python train.py --experts_per_token=2 --router_score="softmax" --routed_scale=8.0 --lr_router=0.00127 --vocab_size=4096 --beta1=0.95 --beta2=0.95
Below are experts of layer 4 (counted from 0) of a mixture-of-experts language model. Rows are named router (the router's row for the expert), up (a neuron's input weights, with its number) and show model dimensions 0-127. Each number is 128 + 24 x the weight over its row's rms, rounded and kept within 0 to 255. Numbers have three digits each.
Before each expert's rows: a language model's description of what the expert responds to. This comes from a sample of Wikipedia text that the model never trained on.

# expert 8
Date-range dashes and openers in biography and taxonomy headers, like "(born", "Born:", "Died:", "(aged", "Coordinates:", "Genus:", and the pronunciation slash.
router:148126102132171116150137145092129136144101112130104167153147116162109128122146152106143140106102147107127116101114131152109134127142112123174190160099104178114144139153109111155164099131073129136103141133110106119084141155065149155109115178162119163090091144131134103169145148101171109103123131087152136099121135097146132131106131145147122143095152151137159132140147111162159129116114
up0:149149157129102122156118125158146117152131129111109101131089101140159158114107089105073138144133149105167089130110114145149111135155122142117093158150124102174128096150139137100138138114150118113100142163095164125120132107129118140090133115135134107172081111175140152152151124085121163138111107132096106183091149131092101155138085156141135158109140120134113123176144113114141132067146
up1:118128080105156182118103167115120149122141148101136163142154126143141102136166099139146134103100171120181133140163126135144118174169082137122138118107138171124130127138095103144158144137150095108125131166114142168083095180118152116089128114095118146127103117157141122126120120154115120144125135182134070130118130084138126125124136146106158144128165115119104112124091159081155135134117
up2:062113109101163162086173098118128112098111152101134096105106132128126128131113113156139126111182116124117160116138110120104153165116098128127134133108113106100093129100100167100158179107102105122142119111137135117134136129089179136112127145164135104097125182114117117131149131171104084139150087135101146121140121122130140124143148161103086091099138163142130128134122139120153172177128
up3:148152154181097123136127155121084130164149071115111137113097130119097082143106146114107106087160091123156153143163095129161135148154112138136114093110159085162128154093113113127085114115145122107119147135112127108104106152089131152126134125163137102127129113124149164101123133117134176107144128163109155143101175129144100097075111153090136142150106129131124145134113155146098120108080
up4:151187142146110141142156130122112108145144143102150107133127087133125190162121115143127113132145143109101123132115163149141113142159120126079113150139117113107103119132153114109100078131148093115112117121073089114155110105099122155120109151118126141127120108165113076059131146125162123147097148135135159123113109145184072139106095144116148140144121120121129142179125095115150079131151
up5:145106162138152102112110167137125121111116110100108144127111144135119114102118164172136120095118109076135115135077119120142147076145106156129109121119153139109108141109067141130111130090120169142171140184189147190135128175114100114101137142152127163149145135161125107108106128133111128128162140134125085099166151134118126154113134155112100124115137126146129066094136128123116147158142
up6:131123189142132099116112119116167139106125137153114135113119119131130141110123116108116131070112098150146107102145140082109082125136089112115094120174114146142187121115138116107140120135131151138132134174133095135168087171096148145126159086120147094136114165164166091126097117149131139095157142091114088153113134122131077112161145118117140142091102115154148143150134126133147092137085

# expert 20
Punctuation in infoboxes, lists and coordinates: list-starting hyphens after line breaks, degree and minute marks, table pipes, ISBN hyphens, date slashes.
router:140164112116117158147142108119143125143097140161144156163129137176140136130166137162105126159094126114101120148163117173092092092129101069137088141110149126134103099113156088123142121129130148136121074118160128133139167112106085130121155129170132154118153112173106137144155157124133078136137163164117139124144112125113145126095167147157130130128105119111067156163126148161105101136133
up0:167093143089109141113112138115181053106138119184115125098103139106123151102108150117146100109075134148122121116068119122155143156145080102121119135130117113135133175164152111106118171125159129144120125143124167116118123083128145156128137118155114100131079152095158111117082100105119117132079141130116126131143092136153131135125133120147096120126137134092146118128112141127091094095114
up1:165131083141097112135155091121133107152173151120111089136119112144150133134098117172094167114092110104097136159127135110139133102099162132139112135132115111150122118130117105144121139087128123138166169118117093091138149159170121065140114122109084141135089128106093114123135120136118125117140139126140111132142144118124125084158147080124172116167084121094110165109081103098094161157125
up2:129140106158126113116123159122138075110132120173118112149140131121128157149138113150188137104107102151112196178125112120103130135161103151120095139106096125121127134158109156185132130130108092131165104136130112136087122132184135098135151129145114108103187119157160086113108154093125092137161113138125125118153122142107122161138112141135135138119102147150150180117116156097149103173122
up3:130136129129142133136059114144103101129156092119116131094133164125140099124077162114128105107090107125140143127093117129099132112101082118093104134155135148144128076143167116143148163092151124110095112161078122160129132093158125142148116142154143124138166100101129140110079133166073114127145154146112143128090129117140166143136086097143119119108102145082105119118115165120147126131161
up4:125149110141094116117121155142152086120109141142131103132138110128105083145163120104138098136091111092158156094116124110114128087117168126115142182091102112139102114180103133141153111110118166131147108128139120103122143124136144169148137124170108065102138156131085160157102114136137102110128113129090150121119145116166156092123098129081139120142114162072143147105079155122138115157143
up5:113155106138178104133157130116175120138166072084137138104137138119117111129119130095140135101140141152090116113126102164114121082150139101122101109098111116130125171145169120159130112104160104155155102130104117100112168105153146132094110136142127159155131118131097116166097115146137131142149153171158098161149154126100155176147095114119156135186131163088132109148111152094145140127133
up6:128122159123149135104132085162120099122125131140102141159106153136131187156153136108117099132148134148132119127178162130139135188118116116151146150124151152121150124135158100129125117117075122079112098151117147152141093071143120133122129155160118111105116143130178141142120138162119168160151147166139169093102152111136124121127138158122096162116194124103156124106106152097157124082144

# expert 52
First digits after dollar signs or in table scores, prefix pieces like anti-, and odd bytes or LaTeX symbols.
router:155118106126134138149116160109113137169153116128118144104095147169134112119126126098131120138119110108115146116143093178133085164094153146107135134151119108124122103120150152155145160118139089156099167138114123145074147144122147110133130128105167131136184113088122173156150147114104120137159135139155173095101104149080153129162153150159092088119169118154121124143173095148157101099122
up0:138156103095076075197156162083138148159117134137145131123103113155093153134130139149160111142109128102118147152168116085145127079111140131173087148136103155143116124143116132096125148107103150153153130096133122117153177135125125136096118085133122078166123143149140149161114102113111134138143081101103135104146146099106143138144113144137114091130127135084156122102118103136102111148131
up1:138145122124163172142152090176114128085116083144160103176162113128100117136120132134092129184128096152123116124091175136091125100137105112163094108118147159137131172154140134115107163146153109129107117142157127136126102157118085165160163127138123087147112110138129145162119129128114151139144167124091103132100121130141143169146084099088092108131142106119140111112159106120139134156106
up2:142096100134105148103125127116154129129142100131094173116106075118161115146144159142131188092091100121125126146162161108107146147110138170108127114121130124109177155098128126165100158115122117100130112144157111141159139092141134135100150127117073163083136137088132097161140128154166110111104124107123135183169140119145124107120140090105124090108114111089134124161147143103121090115114
up3:112107133155113157166128136149182106125098079132099101145116158132106115093115095122163128142153132140167179117105152133135174135122070143140110108110163152136116171147126126124160125113138150147120116104154106098125097079111149103119139151172122090128164140148089110124114110104105078089091153098118105123138099125128092147093139155116139116139136148144103139109136155125102124098167
up4:100131108090135138125157140191163095156144163181156113150120133117148117154076138075167148139081109122152101161133123154168099120160139073114108118157114148137165142173157104108097135101146145132148156136125096144136121116114129120125110110106114157140119099114150149120141132115143168097156084155140141119110141133164112164115152103114104127094154112114160135103142108139143115138105
up5:164167117075143116074122129106113160093080149110124126114134184100114098141133167136146133141122141140100139129113145076137127122121111116112178126119187123105142111073137088172123130129149147139138128091162114137124162141106111116088100099122131089154113137133096140151137142138089134147111115100097137103137134114161180133154143110153131141146112086106109131137172143098129115115144
up6:124143126131103136156107178134131104128099137101128143101129160172104141122108152083132118129122115128108130133121150107082149108139144099176112112129136116145086115102106107089125165181048101121134142074108147091120111118151146136140106167105129117108120145117099111127142093166128098158144128148132128120137193094137151117134122155144143152075140145135112129105164100098133137161135

# expert 38
Decimal digits, pipes and connecting words in demographic and statistical text, such as "65 years of age or older", "made up of", "$13,250".
router:169165103116126163132155127094115158170136153115122117164105079127153153106110136151120103136140143112112138100152134163163137121173153111136135148144094117122090121109174123142118133140082173097090141077140099091136128156091091120140114163148115140122140093144103156123157157114105133101129140134094135172135139122119129132159116111167176104155103124147109122160165144156109167137120
up1:110116129090100136127147130118156109101109102069083152170133118133132148098117118135167149150134128133089136166147175141098158152170135129129126157158132147159117118131122119131106144129136140112153110089139135114135090085124148189177156182159135129168115091126131083130130112122120079142127154104138118129122121120188101155123104121158141181129106139139160123133131145150117141138162
up2:070156115113110130099126104099097153120107071131120151122123128157136134119144178144108088138098142113149117165152090161131104090166109111124161128117145164107132114146115159095108100105136093158109126143151101129112125115139148095156111112080138132147114133151136131151132163109107102155178071122107128138137146120147134169148098091128143136120114174103157114142093183127159143134120
up3:123139146125158123184096104118154139118111128138111110091119161036141158076096102089101107115128121107108120155132157153128128126151142138155144146119105142126166118154150121156151151137164101099111146128108143162135125128141131140118110148168159145163107092152150149099155157184105124153115109152177110123121146132108127130154122105095105133155120091101138106079139158126115133118110
up4:126084107129109156124062115120171145105107163142113177132136155139143133133170130128121192150133122130101137096116131111133160083098071117110115154134139157129105115096136122086142124129138100143111115116101126163093150149146093113187140132110126161157124106141135141169106154158095147114103106144155120132127122159162161116094153130108170128113113106116091149088119106151132127130111
up5:102119140095162167148159138134140154141150150137118176111150144135160149114083096110141178126113150158165093087129110139113108095129154137097144087132149109121123171108154106137081170142127108173156141161121127130095152158091119104151135082153129139158127168107126110160098148135131165146143119091181135107143161163109134078135130121134117107100118132143128107115126097133119139124120
up6:133085143144115108111173160113151139104103100149167148148170097088118103121115077097123145083121120081107081127176160125158155126147152155147164109086139124103120115153124121090165098128124162103146137116165140106117109130075097096134139117125147067135140121091117097129127122129103150127112118140146165097122149113134111105109151144119134079150148133126132103110131118125108099121141
up7:140119091134138146173143123130130126135141114082077146098076128122158150081141124108143148122139125125120187103162116161135121189144108154117092126152113101153114147113133137113112104151158129130177119137083125141140110154151136136053149155152120102125120156135133136089097109102112141144121133136150127112138084137113125119164136158135094136109136087090115139178125114087114123153095

# expert 13
Table cells, scores, dates and "the" in sports articles and standings, such as "Player of the Year", team names, FC, Racing.
router:113073143118111123140101143135092138104148143127140172154132153147164162107133104138134170089118110124100150106159112117092089104103157164118129123134088091158108119125108121140105155146138130164130169125172128150123082130147155123148137097120124098120134098153112164103117111115103103121164090104142148087111103128105164110168150127088145104144166101126157152111156105143129102143175
up0:116111129089082147129158106121121087103075169138134106144136120143116149134137085131104076165116137113136105171103111126119108111120147137152167141157152137147109081105151088113127152122144151082157071114151142120125129130110158106105129087113127156163156129119131130148117093086166144126117109106125099146094094162137148154119164139139120103119111135114110141146154115142063138143156
up1:108098135164139139128162124173113140156146158134123076159102109118141132103144134153129148114171136137186159145087161114118140105141103125146150098155101150131116133105151116106126124148114128150073094114136149160107134148072070119168154107113172124114109159100132094148125156118115111166139130140114161100126120127156139131099105151119097134150132098185103115121182134117128125116125
up2:128133131099168140172128141114094106080128089153162126103129113141117124120131133161126129147110174111113119138138162152122127127096133104140166135097145148141126173071104127127095124132122145166121098127165129122107156122127156117124113131145090102156106095106171142147122145174141111119121092144109129111123187140148146125085174117124121184162099106114183116136148134156118174121163
up3:105135145142152103116166108117096090136133102154130109079107123094100135142132165106145132107176097115145085122090173120129108147127165151135112129095124091112186137108137113125172132124141155184151143147113086152134135157105125101110129102152176130148120143115110090121100132152164119102111123153153117161118155165123162153139127141117098086151116114150126131118102123107144087163155
up4:139095151102120174150121069128099122163068147116109147167136140125162118141122119147126162127125163142125114117115137161132148138122128123102148093144131112115094089116122173112132113125113099092160098100123142147138120152108103138076152128090152160138158081175157119139122149145148132103104143106129125111129121135135119168072122141146169154110124155158083149151142078122119118162096
up5:156109138114119132168150147128104081150150119082098116117104109119096130140126123133115135112127142125118103148140138129103115135106123100117149124143168106146171115112120110160115155125115132151094097136099108135119182140146112139155151144075118134143144166119117139110129193151137113102127102151115082139101113177137161123054131114153092119144098117159160120099116172126072142083136
up6:111083152157156149094146122147126079085120148135094087102130088122137142117113126126126135112096123138096162107080135120167122134114137164078118118145149100108147165132158150149113153112174092086146105096113164167130135118116099131139150149141151127139107158144161102132122148096121131177113170101117097137130111106130147133153143148164100117131114109068123163132123156134160125100151

# expert 23
Word pieces inside names and words after a capital initial, often Tues in Tuesday, plus ame, ade, end, in lists and tables.
router:147095116111151174124155161147098158130147159142133115136113140146161115092169132143085151135138107137075137093135146172109156104103129149182132141150130101119146140158133169165137179099166127156113154147157129138134141109141118104153134114174166116114143137090125125129090116108083144145116111103144149107135099139122162078152143130124118137130171165126106114133101124169151104131095
up1:113077129098100086150131109105097136111117159124106150161100120116135149128139138133149124100061114127147133158157133109124064087100108141122157181134126144188188091150133112126148148126100153137186126152123146122103145135129107116136113154130137105133106121170165121119123096112139096144147130110122150164119176148123110119117137133150138154086104147099108157123091113130125152136108
up2:127109148131132156117156153137126175144141143106117131121157101124138164107144106168131112094146153121121116114147135128166136110136155059119123153144172117111132156114103146143134144104132108145139090095125159147195152181175113143084153083124109105109119103166128152116120164082095135119087163143138146135103122152113173114133147146094118113152138121124121132093149127143076153107121
up3:132142112131145136135139121163163145119199136152130154095085156101167141146095116150115154131127144147103159141088099124149122104090129125120116105126176108142106104150181108133156156171129134096153103086143112157146154175098101150132131125135134114109137110105113128115141116143119156087121088096125108137138086103179082132099130117128169107108139133124131114160157148079121144139135
up4:101127120117082146137115132148192173115102144102115126108064166148131119112173151112148143144108108147138119154147107085097111106182098130128136205129139116134145117146161141160144126184093130155128128133116103132122129154115154132110147114135152136105130113139158130116093149098115153141159131138143179092152123123149151131118152140164128159107110145125148122095133123086134157085132
up5:152136118136119141133160090084089116163114137148163128136117128113130153137125122169155153119127141116132077162164139134109099193152151133134118102143142098118146138143168124138125154145164131103122081131159057107117113136113116116123144140148117130170074114132127143082137126162171122120115181193128121142157149124144096126115102117091145103132097126141136121147138098173111121124113
up6:162091109086107156131154105104151122175153164140121139149148093143108099134130106114115117148153165114137122174140106140143151134098129175140161126109168180143140117082136130106141150156091125127127149149104151089142142110125092121138169137134087081145100104160159151148108149120134110135155080118143119119110162158102078115140145148136093147162120116090159108149113107138134106145119
up7:112125103136131135115136132102124125156154110117088089104091114128122161154148091127147113173108123150129140131115136142160114081103136115137119126132097093186106107107095145142092150105104138127164128149111106135120143092105124125172081098133092112109114137101149136070129135126174121109155126102086131141145137161103154154136162164088126105160100174161103124148145106104118112152172

# expert 10
Word-final pieces completing words in names of universities, departments and organizations, such as Medic-ine, Sc-ience, Develop-ment, Class-ic.
router:145152105087132089149120158082095173113171125112153135122135150102093115128124135129139139156147105118103175165169080115087153124107145138132088087156157111128142080167159108138109145131154147132143155095108108147104146100141143085117136101106131176122137110099086129157157124136138135126147099167152150140105107117088154113137110127158107111154138136153149115145110124135153093099127
up0:122142149097042139139133133186153108094130116099103103116131143117126129127122163185091113126144150154136129162121150076137098097093091119145113099133147101108114161138160140133114088177115159121111117095118149125124154109106153119123099104120110134109157128134131145143170139099120148107116139118075099177128106153107075148119113121128141129120151161136092132108109123146146125159127
up1:094103132136169145094105136156170141151103118129145134187081131120094134114121124152096140133129153139112126125127127155142090151152129092132116174130131139157100110174110103089168077146096142158152129127133108137102083128128094140167100158103070136090145122103126141160115123117115129170112083175119130136142121119146145140137169135153108128121138151161142156147129152128165155115100
up2:147101152134085113108157136131117132111167113123110122106079121147162112158099099102127117129136120140108172123166100143114119133175109128130134095105130148091151152133091119151088139134163177069137105144133157135148127113131075156129092111119115113111116098138106138111169106112162109143160122172088107078114145125141160092097126146132172175131117132115122117122161134144154130155101
up3:114121102122092127120153098107168149083173123145116147120139074108168123128135108152148145116120118147129142103153131118133132160111105137152106147145085098129106158129156165148082125099133107113099130119143137124118161103156129101131106113108157133165135166146134110088150167174153168161113142111090142158129089159169120113143117179150102139102107123149152139110136160141147187154141
up4:134101123164143141184109126142142107120150155186138134136115093114105144147079102101164142100103130153106161148115133140139138137162107146148105117115108144111119107125165133122118153142139107127112115162082087174085145124130077165137124114122100132115138116147132129128096153140136131171091141100107108149098106166084146116113138096147130191104118092127168111145172147124138105098128
up5:162128153094129113126104106124075132102138112110135117162130162079123137083149120112095129161119132203112114165114081113133160114170136146126118119150109131119160126139107075151117136154116089092112112130129094115136130132109156133063109164115140134113140140145114135099121126088084119118130150144152166139107125143126136120085156086135144159146147158145092148127128151164118163147154
up6:102161131111107145147107146156109124093133134156129126098134090140113119123162139158147147138115116146132166180094141111141115089120116128179136146122111162112131132088116121098164129134070112100124137086144067116128165091142107113112110089117117142123117108115109135125144127084116127116148135132154134144117181094158059124162106083142106123144086142086140155135118122106159131140097

# expert 28
Opening word pieces like en, En, ac, bre, plus brackets, blanks and line breaks, mostly in sports and statistics tables.
router:160097140093128160089097130113139149117116159155084145155124143175105163084185149113123158117087079135145137126101124164123098093139103106130085153156118090138146151153150152131160170096115109132120109149151162153166091088155115119167128153150164103119180106127121157108145142131101126124138096149129135119137124148125148111098142118149133125140118114147120109122152140171111154140129
up9:175116150116120116110123075158128108130109126111117096086116131143169128140156113107116109099154137129074138111106161102112112123129106139128105079139102149124145122123179111133131171114143175150148137132108096141153068170100168185113103106158115135100128130112125133112138157067101135124131145150091086139103103111118137114135130123160161131134109135139105145157129159117146120157170
up10:119149139087152106134116164102152125160158116093109138109153120088120116111146118116158083134160113125163133144102113120142159120101131073156081099106137143151135116086160113111141125148094111110138110161114141118115155151076102115131159156157146140175130140149163159121133090092134141095163127139161120141126115092124091098125078128106082143151099153132157120148141113130081147123123
up11:120200133119143182114155143134091131158108135137134130146157137145149132152123144122140103142142134135113188109147120156102165151163146146064144141143140107144153116142134164122133084133106163099137109122165130070118092140098101128141115137121098117107112125122087092118160141163148128111119095151130150165074126123111133152119112135109165150153150114165076126138147152118104126155142
up12:147145154152121093120149096141111148128132140136124140160150149101121110171139116134177112112116117158088122084106151099105135117103120114084134133131102085133112124154176106116144129119142135092168153095163134078139092139143139147142120105125125121173123093121141175102106119099079072145105109130114105121115105167095115126148120117104181109159151133150106120161163146131138163163126
up13:138113165138106147114108121104146168114128101143120118101074131119091140118124103121147122079137145086186111128117118150151140115140090120181094107084117122106105195148158106128111066095116150192135123119089162140103123140109144104120141142176113100128113148119096120132126142140135118092078139100130154123154133114145132133108147126119159105134109090156111099148120114115143112122125
up14:129136127148156142107127113120141111088109115115109126124161107159179107134150136135159126109186146139155133136153142101123152153138112141091162089107093086153110140108142126139112163107138129110162137104159150137143143135129152191120063091099110106129122123137121111112140098141086118157120119138156130113105147111149142123145129109062142091116152121154168113111130144121124180172181
up15:173140095126099126107154132161100131098093117146130117125122172154104103139129151166160113149144123135099084128126176118111093127140084157094153141165129137144157110164163100100111141109112138101134146154155129135094124109132144152108132113133095122144101096170124154097098141092120093101113141171086120150111098167086147162117113130088174110109129101103141143131134130148109163152139

# expert 35
Opening parentheses and year or born starts after names in article titles and lists, such as (politician), (d(isambiguation), (19, (born.
router:109141121174101114158139083104170105130122115129108122138109124142108129128141158107152140104110163123099140090125111107093128128104164160094156137152106137137122142163104123114161128125100109101115146170149107192142098113143132135126134155143160179118168144118151092131152153121166109149192128129171165102122127105116079118158161108116140165121179153113141112137140102142152121114149
up7:096120139080094130097099149096137142100122103126087089133135093094136136134123128133130134119112141119182105166141159161122077129129164107171106116101145115145142137102126082159145088114098147081122125109116126122098136116133083107109114115135103106090141153160138180125150127167168152112143123133120141139121105096103104107126080118112098106142150124158115083100152138097126087122125
up8:088153116109119144105152105161133113163096163127131145075130149140130085121147112119124116160163163135112112147155125128131085111092133137085107087084113125081142107129138129133086131165206128132130128143071130122145145134160121104087124135098135131077116126163116100148132101157119099121149127163118153158123089122125125108165157137169145128132135106136123111099159128108138148108153
up9:113133130125091075089107122147133125108101131139118141124175092140127098097191114144106140141136127179150116109117124122163144129073136158130170118146157096118156116121110109130128179107086098128168121115103127129128122108104158134098100123129085119149125143105110148094112135129110112100138081118117175118105086112172097138102114103144103110108135128085108135093146139121171140137094
up10:106097148141150154083132134128140100127102134136121123156120113122132172146144126114140115106123123151096110113110144147141119136134181131128102112120113138100125188093104148152113150141111161191120129134163150110122134131164155162190154116139115099159151109118086123124115144113119103094079144088121120127099144106077149112136129126179180114107122145185132129117140157096122144089154
up11:127110178154087103142071139154146130122143116142108094133102069113097105083098120154115126113089106130172123127149126092109125115125096099153135114143160160124125175114124181111129133112138138125117093151117112125115173107146135131087120121117111147096127102133135163136109170178128170145151168132154084145164156097120134110149106161124153135146141115116134103136142128139147101087147
up12:140133166132130156155128141097104143154126084146136126107141116103145088123078145118082118102136103138129136180129156134132156124173119091125101098116098127169118117146143144144143154148104145063097142136123159145159093138148087155086156139180072151118147150140134136103114129181140148150114094113089125112132147125123160123139158090096144139150138113113114114146092151109120111120121
up13:110071099139113145119165158160124150149108137131148083105137118144143146114106129127153148188153099146126167113126136146151115117087141109107101089151193147099136156121113136163132136115151142105141094151125132123121128130155106107113101099087142131141120092100113144081174124098130154123087159138120133089158102129139077148134123118147131162117118183159117135134132100106128155128082

# expert 44
Cells and labels in election and sports result tables, such as Votes, Turnout, Swing, Liberal, "gain from", Total, and table pipes.
router:122123149091145185093135099137128091101140124139117133156122133166128182117141111144101114120108095138158150105117169167100100085108108089132071104161124111162124104102175106140115159160123114094129122120137145142129144110137097156171139101141163179116175112138100174107140158102108129122120154153100136146129117123109100134114123108176124100092149134120108141136120116147093130128117
up5:089137103112123153124135100145119096139126102115103084113120085140139096107126163182095081163137140102102063155145093157132154116111142123146157134106097117140096141144102145127100145113109165140115119137121164120129146123127113115091150151157182146108121152130164097131137138123102165152156143141093148111121159086095098128134113112104148146086105143123132113126117081124150094114083
up6:142168131129133115124139144135139142118117127125169166151107095146104104106130101176120102131128111110094116103149153138125090125144112132143163097123109131122139088103118115090151114128110109152093123097099111140132131170109108113125137145081129114118104140202162121166175174125105112118167101109154147085114093117136140127138120119155092113146103121171116142117145099080155165144072
up7:084122144108100129103160101166125070160174120119105153130139087104127094127112128093149144128121132097115123140125161118141115106153124135141104094124171151139150119149095112157136153131160130086159141126133089136132161083115128107106111118161126096136116100153110086104128133123144157121131155135126118118172109101188111100196106103112176117131144161134131114131082132099112146109129
up8:144130122141080143138130084125145161162139115113132167125118127143101121154063128156100166107137174116092086116157164118113104155110094115125130161116131187104181119083115156138162166124102107129119163131126151134102099124149127151091144087139169111147081120150123109138156111116097165150141149124159149156161092117095124103105139138115144131141128151114146143119116107111131123148121
up9:153094099103100116174143103164170113114086122125131129114121119143104125115142150106152117114123184112095098100144115142123146149125107139088156127144141141097087138162083113106105089093115082115168158140128161120096160154136155142114174127108107108092139077119127114155100142113137163119080123096119105108122122163127111134157118149111171159132126162113099112150133129115165134104139
up10:116128105116124140111124128107141123150125119171157153094127122123123156117134144161114137085149125192117158180080153102122152126112110132145127141134135124067155092110154129151130142105114096104149123106129103105159156136144096123117103106094156163107126164111138176130129100109175134080134132093140132112129084167111163095136105127142131148125119172079101114145151136117117124172169
up11:124102107107127101109105141189121127111109149158100078152095082122117107143126135149149097121107137173145160128139119101109105152129109121149179122160167142121128123113142141099147143153105143079159128147153138112129099136111114136152070127124137111097119140115167100081115102125163132139087143134122133158119165106112110104120087110124152112100074170129123126172094118159126130135086

# expert 1
Final pieces of US state, city and team names in sports and election text, such as Tenness-ee, Bost-on, Oh-io, Or-le-ans.
router:164114132152104144137164130102095149084108164104161175158151158148135116096099093171130146123117086098133133104147118118091114112132146111115130105133130110170102134099146153139119146100152152158158145115166125167157084126148097129142141080098152131167123084126118120138119112110102131125165110111116135105118158103109152122149168147062117082148124097147140128115158116140108120145149
up1:147139156123116099124136121144147136190158180142145141146082131151108107122100103170144156129136113161142107126152140089138121129106130121104147114174161078084133127118148157119112143113106146140095101135109102136169190106136119117149075113135138136108116159110152138115119137144155084154140102122131147156114134145161142157100097099092158111144154097173094116110120173143123111113148
up2:144143110145154140147111167133124155102151108147111112120131137136094114148113104156121120161137136103176166095120077115128163116086110129097153123140179144138106125096102153141098119159105139117134114122141168145142134099130096125153113138146139102158104086129103095059160104132141106095129129149110106156123134153172144105132104141130127118128098066096144135131120143058088122133146
up3:127102143144119080088152117112132154140108147164130169110129137142156162143154139117120139153149100094169106085134122179105095143121129126099096142121157111142180136118159112118147114115094170114097119086071143137134153146128145101101125151108110149094130125114147079109123092114095119168104126114101152134116172151092146119159125115113145096140139158124128103155105141093122106098168
up4:159149138127134127117156151109111159105123127118121127141130119120094111189136134118115145121089129108106131150128139132126122174134142168118097136155145132108178132093136135084104119098146110163124150076139078130143136141129104126118159156140121105126098133157084145150113097145151147097113175138102146137121141147180138093086138145079145124145119093124077167144154130160069160161123
up5:140102091161144126175154126119129115138111152103103120137182114111180177144124137125094106095104144116160097120101099123108132103142085110068126130117151117092116118179175075150150120120094123101082123110136132133138140131120118109094095146086169102138124168127127134169147137108123148091143121114145119109084128128131122116145123150170131141109159134136115089116148154119089134135106
up6:160137121128105163119131121104101115110134115127147148080106119129147126146135111104160092161110153113114121104093183095148136117114144134171145077107110153119172103158121087152137136136172131146136135141095113117109115118133077115098121152143169086122149115115063122159093197115132110106127097157105137103130118138146110128140111103107151133073102087147120142154096125116133125133134
up7:137153123144130145159109140128123134163128112090157148150086140182141138133115101100150124125123137141122139166182113139158089129151146128124156103118153194147085149138143119101101119136141101102149060142122147111157099100123129136141126110119095121129114128123129185169162095148156105078170150130139120134160135130139137103104119161107136144099156117119085131082159150120145154155115

# expert 54
Periods ending sentences, often fused with a word piece or year digit, such as 1988., engineer., closed., plus by after collected.
router:117137115110156079147100158128116159127085119075167101134094145171109169125101108115113104091116132141115132147139126069116169173138126119126161134132118105122135163139120140130126146072121120106123154154122158124128111110104154106115069122145142116128116169111111134107112117115136109125132129080147126096112105118120156171169130146118118146082058133111138150150103110133137103112084
up4:115083079143147157113109114131120133157149120129160136148127144112128156128118125118099112108140126157135105131130085109139131113109119157077139139142082159112137101119105120162146121100092111081087119131143143132091120159086142136107160143097084140107118124166170115132134136109095118133081162138158114118123111067136152155122134118123089120098146104135096067089128097151163131157096
up5:106141136169112137167158104148158144185144123109112113132138156151173150097089118150130110097109107147118109118084170127118117125090174139110123103157154114138134154153138173123118111124134105106144146146156143152152091124108142111116115110129125101208121133119128143153111145104160123130159124148116112102111162128166117141115113102137076100146131134127150108154170152122093086084099
up6:145116107119156180145144132101148123148126143148135152172112109155133122125182112129143171093154126167079159134115148112114126112099105131109135110122117120136094088121140162135140133149122092172144142124095106158110146119124117179177105138158162102097122095081126151172148124108100112160126125145141140141115115112168099114163143123145094149089132159130105131109151123150180083131103
up7:139129127160079165108138092120119142131083115111140122139154149123151142154111104131153121137130115096137110090108174133111148141116168149112126127112140133126185131141137121088132118128152091102144156133081117109113094129135106101144193119107158146152118155069110175093083130107120122136143155096121144136115100142125084132101147096145124112137155125070105092116121132143103101082105
up8:118163137125117089126136118160122152076167064162113106101152131105112101124136142159145119102152148128164142151136128103128137126136165122148135165110153144126070101153115143138141101109132141141124110130121135075173145138119147107097158172156160131129088127132131175152136135116166096127101125106083082099120129131162138120129141077133128117131111107114163118114148131096149153186150
up9:097119138082127136138157148111116161107119149132110122158097099139152087128142122094151122107152140109112121129108099139110136135123102129152135148091057127109072106125135123166123095158173158113105139150109106096123107145102112148186095100109122118115109087110146133133153111125107110130127074102113092112169115131106149150140097120119159149133104115155135080118178091113114153133167
up10:117114155102170124095109109109138116121110101130130130146111146139143148176149141128125149118140148151163126142080156159173110137186102154156159139137139145084100149133137102111106116142105133126156126168091107154134104169139101151105110122137188135140122159133126141150125108128150127111111162127168148148138140125181140107091137152105109101150176136097164182097126163169137153125138

# expert 31
Numbers and labels in election results and census prose, such as percentages, vote totals like 100.0, and "median", "make-up", "valid".
router:129134150109163161103161138097172134177161160152103128185115112141129165115142141179084150135106123123151138131087166151115116115124130125105096125154127104111116111096172121108143148153093119100091109075097134154170145172098102123160112140131151175166148102125151133143157165115116119124129157090157128155128098122142144109138112113154143103128104133140122124149172133144121131139109
up0:147093129138082107153093161141143142136109155146084119154121120124086132140085189137107165145128092162156124129106116094155158080123155164106153149121116126124157122102129114145137163089107141106114160165116124071148153103155107095115131143132136107071098085120132164104101126121150121130115116140137168104114111150137108159144114160126116127127161133111113168093100148150106127120120
up1:123144127186147147131148104117130114095131106177125096146162130155125107122099145146126120099094131126103112158105127149157132098142095110129159145111125152111111122146138127129146090141120120109139121134092171135154131178110096189116131127105156141168146138110138124101111108113131133172152107131087118096103194128099133137124058110168092119104118088109145175157108127117137129124092
up2:136157121159140164108137164136164114142100126097095166089126156143122141134130135156132128128160201157117136132141087152117137093150150129145155103120159112098121126129125113121192108107117164088155078111145175142127163158145100131106104124162151116194148172128147134147136126124155125114115128110143092113158108124109121138084097155125118120135134170097131118124151127167131140148146
up3:124128115147128150125132130115159103131106103135110130080133126181101156116119151120159136138129118130107139103100110114165162147094111110141095094111087145115084173109101121134175155113135125117134119167089111152133106118133122150099123095110126118120143125146165096160125163108124125127123075160144119108112116101065137108190080107146150080172079161152111114128134137122126145137135
up4:116099120127097145124154125154138096134088164133147151138114149129112115138162164181176169115127111107066121141139136130103069149152161083153100064156131167097163122157106111096134161129145138104108134126131127148143163124144108125135129133144115103138146143136156127128125150151150132104140132142123096127122138113136094166168148162114137132167168106113127114141098134159103085086109
up5:138120137129146163133147147136141085119076145140122066147119096098170153116138155083159165147117108106154173150156108145130166155125130083154123169160144127130184121138105094154079093148165117091157100144106098123138112178129137131137179123138139110155134160137120117159120145132123150141128120134140130137143156147135137129111122138096113135166152084127139139159158132091097114129126
up6:113145115124110143172133097095108109146109132158139159114114110114137131102170117137137121090097126126114151150151141133106103111089121104106142089165137122129112112144179066122134115158130120159126112134118164127112125135150148165114073130132095108132155148145175133122107128125145132181137109050144103138154122139113107140144152148104100125101145131125109082144151100056166129119104